Experts of a small language model.
Training: a variant of Adam for the experts, 7360 steps.
Below are experts of layer 3 (counted from 0) of a mixture-of-experts language model. Rows are named router (the router's row for the expert), gate (a neuron's input weights, with its number), up (a neuron's input weights, with its number), down (a neuron's output weights, with its number) and show model dimensions 0-111. Each number is 500 + 40 x the weight over its row's rms, rounded and kept within 0 to 999. Numbers have three digits each.
After each expert's rows: "raises" lists some tokens whose logits its average output raises strongly, later layers aside; "gets" lists some tokens that make up at least twice as much of what it gets as of all text. This comes from a sample of Wikipedia text that the model never trained on. Tokens count by the router's weight.

# expert 10
router:522517580516469580552520463476511557553444472504519619455434546432546441481449500444423524452468479485478498530473555521522543482554476588517453465530465554554498558519458466520525509546399512476462419530489506503483581493533527486526518469513533517549541556545518489443451488515503494461533501533574496516542553531511530485581501429506
gate0:551511515518528575497598498521551454507473459572505514528506494513521494554442478457500554527464425525478570483465520502552456608483489503498492501491446486522527550579550493564563534491456494573532490568566502453490512465548415484459564478505468487525507473480486498484499521512570551517495476451466540484572485507492532600497449414521
up0:472445519438506521480524488430439451479491504541535487536458458537418516501458556513509482490434517539474424473477436458485540442490402486463537476513466480483459539504489477529446509547416536469520508412442441494512479510525441464508498473488484427441525451456473456520568454469494490469541537548537537494523516495464431568500420566558
down0:612407454480483514505463508484584554433505500505476553512416536500488526482463503563456485485502473437553513506531429519523498558508476499540487462486406435549473519505502441534543514586508544441514506471526505405491525582457548491472492501494535528536477483413523467499524524460531481418493537462454542516538437565512520485513489545556
raises: " |", ",", ".", " (", "-", "o"
gets: " in", " (", " October", ":", " June", " March"

# expert 101
router:452554503486497553470466464453531525520448549527508520507443448437577538483477468539480516488513484523462487551445557528534548438587500488558460466538549522571497540479437443440533538528484531456462463476464484554560521485560564545459488484483489547522466546549506564454462500559461438508479528552550448512547559492562526443524530535554
gate2:584469494507506529551460481483498503517529443445464470555518481521547472485440551455481527450479494508547501442455461525489515497489452503527529486443516494517512498429476601483531521510472472548492538518517534523499515505537517466536560502533456504473498540416418461514448533429563519501464469436489546418551460434511504519522482534480
up2:525479477499437534520466515444452532471486508501449575506481470456524451530454555460512513402541480493477527459494474517485547493502502522582524451442467397484437531513462547526460496524483518492498616493550491564495581472518516467515439434469451521451526507474459476454415564519566491479482440433507557479534522435493506521477450499499
down2:483514556473463492493518484427526539438462524551465603425442479431503479451497515519533472503507541527490477523528435465415517492489512496504449434511462534480495480479473448529559467511510512539431473511483511516543455448497478579485453405532516505457509563551520440533496498428456507481493530499439488527499515508475506531432523490469
raises: "c", " |", "son", " |\n"
gets: ",", " (", " film", " series", " November", " album"

# expert 7
router:544482530569510515513550430455483535530461472510463458471452449537546482476527491548424463481491518527501518500457452575530537511554574523486504536528555584578447576545491495490513480566541476492457448521475519514478523521560438558507582465479503486510445561507472567509470528507447493557482513568554519498573459562526535451466461522440
gate2:501488455518500505492467508388545520479545552538444518464531465514515537542522546558506511405452470435482502490500519500532531486419475497478439502494538470468538498448541518457536491442536433453469489464515491514534507486530511527511496547488478506437472528434588498497538583573493555473509507462447558475531522518453381474486476482573
up2:487517474435497515476517471562472479534462499473537478534511466514503429438503400468540481484527511591478498491479525460495488455541484527491466483478490459490460507522450462541443475478429517516532488548380444484543515517477517527525534443536537498556489493553482526448455473461535413543546522464581451539465510434538557467499503491441
down2:525557466463487537591482491535525529442490515488469615478551504500505429559456451499538484508526477523548538458564455557435475450452518592554502607477449476516428579525449507540509496478474578536509489489574476497567532472501491518545552569536533516489511444496491471536506486550529449472509478502511442517445479489478502524438444441478
raises: "200", "7", "8"
gets: "-", "–", "|", " ", "/", "199"

# expert 79
router:553544477494572501530522459488417522512491505547531494518446573572474498484493491462504466520497425588462514512508473518544533494490483514538411522478427489582505539465436454488542503572465529479502470478463418452488510492539527460496494506571479555513513447556444433511520460459578519521540456555526485563573468524515455495543486506556
gate0:567559498561534532487519466539484562496491574523567466513479565489468484552570467489475444457522474555446469560492574502514498521439511597475398531493515468498496526450451474526506508544424451485474455503537452496542585443500527503467468487502512485402466498531522511480516505465508526538492502555544431511502475495510460552518431548473
up0:517542509577460495558509516512468543475505524531555604461538458551442491524446510583512451552501508495548575416493525481524485487490577462500511465536543455525537431546499496533531550584470470490448450568469511511572468469500512468475550493463458547475465554465468582494489474521461477511517510555519495430500531495418470506453499523487
down0:486483514438519530502426513386486510532469513525428418458509527504497481557527466505507450471461492539522469514461510535494466572547518487442470552512475497505553526417540493436430525539497532571553462490474551436485527590522544466549455424480583568519497472531535489493453482516476500510527539430518524513421528524527464470421566477564
raises: ".", ",", " in", " of"
gets: " |", "In", " In", "\n", " =\n\n", "On"

# expert 86
router:549548535464517548483483505430502489462495486565494544533487558529473515513583476508443604539399453521503505433531569434533527457459423517422487514516567532537492489510509449523518513500499586484467490388512463501479454533552486532455427535592558480531527485546499461465532575509518457492445508528528516544490485539516445522526488452550
gate0:535486485471462491450536413456434410512583483532443512552559506511547489527512460526432515491449522494548493431509519461596480492483518542433530485497528536475581465518497540507516527522488510484434481398443488524493513570535466520508526536593493488514522475474522492452473572534504457478439532520505583551563477487465456511445517545561
up0:478468489486452520484466592506489443485496465476460492427583516449455458566499479476514472578491506454481515501522554521510494527505524550503514489499483488498529503561467554456467487559456500483462519520461516555482492491512551524566551523519533499521476501539424488521408539490473430532356588541482526503549502453526474388497426541488
down0:472473472525459534468460485491468453484513503536420551556521473464509479463510445554537468566492558532496481510528493475542441487472515490458532494445566581470498558455560474574487515424490492465497454452481509469463462452588484556547527580546538537408471512509460475457501533520452497525488480509498521527438561521469501532488428526607
raises: ",", ".", " or", ";", " in", " and"
gets: " |", " the", "|", "′", " out", " season"

# expert 83
router:488530525547515541450456449466509485529437546539462528515427436438555508514502496500468529500473453517459467556438567569525551407540526485565494483562512553565462543476437434460526549549531518458445444494445460526534485503561539538442484487492503551494482552531517564453435499557433450486461540541583447539549532475530523453530503512499
gate0:483546585493468511463538542516510573489540460505489480506500460483519535490455497486451491418470535494530448498517536482489500524462497502481439524477530441547534501465559471556467431510549534567423575449524470555478556569413475494529465520489466533410534518469538456467441518531545462521444561485554384482528542495480440555545481498526
up0:506480431493519585542523558464435481551408560530475427479508539544488511513483489523532438587519520519564503448448477488514517503498471516560486510452571485504508519444477555439480497528479512511557579461509544435539429466513530545511478537490526548548469416557525469482550486494558537524556425490454541480455518489517576493498569502472
down0:443543552486498556472515483521526556412454506445462483456452500478469524575534418482449507469500488449521419506488408559479514464486516566461496514497485567477533504465450457466473475497482485460453542484531513537468558490489488538552475430473468528507505416529546529475522515540470480506482448508494529444543532507485430460532467446548
raises: "'s", ",", ".", "-", "na"
gets: " the", " a", "3", "4", "6", " T"

# expert 23
router:579509528541535564425530426554485523496502499541511512538471523501495517551455547419462512513532508500486460543452453572488579469491535505533562459488543545513463570519491472597551560510492550446549509435433498525528501542552470529433492520549500463606459516534450520474489511439501428484512469547522525474504472533452548457543501511520
gate6:539519397477521536479498523490538453512478411517485477519495519460490540583526515524497517468432527416579491526483505545488424498446425457438538527530525490555457512491542439463516520485440530451454533526517485523496561520512513546541515574543452520455521609499454562455463443556541580461506483489480553492489519558552496496496468481520
up6:498482570490503481527519482475502486503550539513492522558487480534497420489539429513542561523515449647482489433546512491492540451544572519547482504496453535486487458474488514504464469555545461561497456469535507471476428499509496508478449458438570470508478471544515418543561577467453440511500543505540475540473477458429496521505508577489
down6:564464454447509389502497566416519532470475550551493548448516501417553526495526454510548514494477488484568500451518482419488499509469497476536467507528516441481475483486548504499467521521526547520491468527552514442489545491430495431542487495522501547452523539483521482448459472519513490514478495450561411507483442542520514500494522487453
raises: " ", "-", " in", " |"
gets: "|", " |\n", "\n", "-", "==", "==="

# expert 72
router:521549500534545572514465473437468488536451551550413517493468461497574533459502500503458534507490460530483474529472557543543566429524468473481447456558511537551536565481454448487510519576539527453494470505458506441523484479544501543490530490518491521521486521575517558449472476562453446479497450548551472578527539528503539496508517503545
gate0:444555408464450425490468511538476460462488539492575504523507535502463492516497466518489479462502531503535454528537479546493521468470468494475499468528453448451467489477551499531457508561517470553488443580555482517462491416534511521533567513534570421538490484496575536553549517493532452507478559470484445546472527473484506491504540490433
up0:494541447448510465468437468500478518520532495462553511518429538530448466515525439567528499564504477509522380505556489535506525470476506564506536374441523502510443509454522524518443516532508469499459499486450489499554478489515484465544544493586569454548557504545549507517516478528515435483486562527548477606498491507442467454494575513421
down0:570501503580507575531470494595465477490552507461468463527467559440475482491507454450474535477534505438535479480482427461507557515468478452516564536480552449519536521481525514572570543473468444436440477519531540487499519464574456505515506512548520501448486480411550458487509513570533462512586545503534543516497468515546470432491563457428
raises: ".", ",", " and", ".\n\n", ".\n"
gets: " ", " |", "–", ".", ",", "0"

# expert 51
router:544498520505528551519541464490550492529487443504470500561444442443568467544453529515448554466572488496487479523519448543547538473548465509504483450479468537549561515443428536575555476517556534453487415496519503493480455515542496516537472564547510467564461552518521488456472509486473476477469495575539524524571509437519529451551525524531
gate6:545471540474478525514471491430543496549475520520515514505496476502551506508484543506549545525477450416512419544470522444546420460496561478456481502531572446550528475514579439537449482541442450493556539602421539532434554465457465498526545483536527496471508480574503487562498464510539560531530549419534501528455545475553518534471559497467
up6:480456463450476475519460521513527590538470498605468466451507519422530518486558466519515460602455407471482498504516479549470538528503467433465481480525490472515538530461513537433453469491523500484441501533513569482471481439460534544473480447497544527529487509496549455411420537473524511510454513484561389464515498492482468568540500603497
down6:507422508511459476506427552521505503433501493535477469443492424462484524418462503522507507535527488414535506484444494531416486464505489526447565444541573465507514466413506504522505578465539464391479487473507536467534538491528502439554506545436513540517474496501480551489471599489427442483479523476438527515544483497548533502473512555512
raises: " \"", ")", ".", ")."
gets: ":", "|", " |\n", ",", "-", " \""

# expert 24
router:485529528469457503534436418508486451487442472546501526483424504454574535487476522537446525455515461536457494527460582520574569439560446481550506449523529504507492558443441471481506582547526491405481451504458472536514520507545527516555510484486466520536451581512480568473518492544456509476465498535565441499477576528550521460516534492501
gate0:487420490525572416535508481465479505519465505434510497601484431545502469552459427437500459450421532530524498517481539438467467509455595526552388478489482442519474465518506478530452461505410498537532498544580475479498486455487499540511486501523503439427519510483597497424532546485529520496514465519485560507505495543496570529532442488529
up0:468461469526440491499476495478456471537465520438522489526466450461435498473499443501418529505487533485430456494398494470459493458539538521525537447517441509514466497471447482433451476527506491498494537498486572485506474428493477483577542498531512476461533537476535450519493562610530430398534569610485519519502525542477485439504492501480
down0:526396505556498493500482519552507471540549536485413462510473560477545489538507477466500514563508479406524553526512537509490574566519531503508534473523523521515529514454521441514492441482471467430515429497478493501458498425592495484548436423480539428446512443464444471503460499458524468542485569514529462531496531505474443472531559467482
raises: "over", "'", "well", "ew", "row", "am"
gets: "s", "st", "ers", " St", " also", " D"

# expert 116
router:475556517500520560502468453467504544567434523559493534525435445429558530511541533542464541519489459513440422570445551545515545420513534483512500493547510536535457541479452460447516532546537487462445442446475469502565486513562567542478493492498530539524454557574555550474460467540477457482436514555536466525545514500540522464502496523552
gate0:493511518481515596405480501512491539541403531458546447511481454488542537490493528479576526459490474452419445521513451501464430465406474486516511558529506444548483432552533514494446482558443497533498466561473508508536488573500464457491500499514472490469580490482505477532495496463599538518483579497469451485492479438470422539454498527447
up0:520594489509486483474521480443477520553498475505478480489494443444461500406558487487539583541517484503441470501473552488543521486479515482528500506518477480544485461485558518544499590536521485540416498520527476525525511594502538513442494480516493498496468502470456534484527532524510515464428545530496505427497468489470446505540508503466
down0:523501514494447460531491409486529453527537490495586517468560478544549407525497462551482450467503436558440577529479508525494525503473486461461437504455533503457518483449521554482398521529484466517532449515494536505495461576516507514510487525504534495525473601505512564485495529577520427538501533503511579503428484495495482537452560535380
raises: "/", ",", " ("
gets: "8", " and", "4", "6", " other", "0"

# expert 57
router:492557514552546559473447415550525492510484568494494465503496544501540507534509549454461492548490527485458553562484523579545500470472448558496473455538525575545495568563453449533556551464467490493478522457417477444564550502530483541472497499536443563518449591479476544497461439499463500464496532568544503551556446555507511440526544471525
gate0:549485523527532517546446449528487518487454483465486516509418482464485515536570452492463540518472518471578431496510524488502512483417521488443525538527528517520475482516607508518470531538476482490487477537538534506489505541480424459528460511480547465508463503538511515444474549453579486447372496517518516440442502458481462525498470600471
up0:561528538494524545554509433519463465483496514585529542482448561519517538537615537496396552452467480465513534511503543507501547476466503539477433538523528490558478532548557525566508570528444534478465527518505474406422460580495466532511502475550509470537457499516506529475526449472528443527436435504563469530519490504518422519493497480564
down0:575448443486471452535467503598504525505506509542453488456475581547449513478530514518569496536439506491526521523536526412501492572482483509535511524454518512470530477494443473494556557498487532467464494475461507468438556501435478537509541534470503547506578454413493518461475513528498487572521533528428572499489481578544459473535501485584
raises: "-", "|", " "
gets: "\n", " |\n", ")\n", ".\n", " (", " In"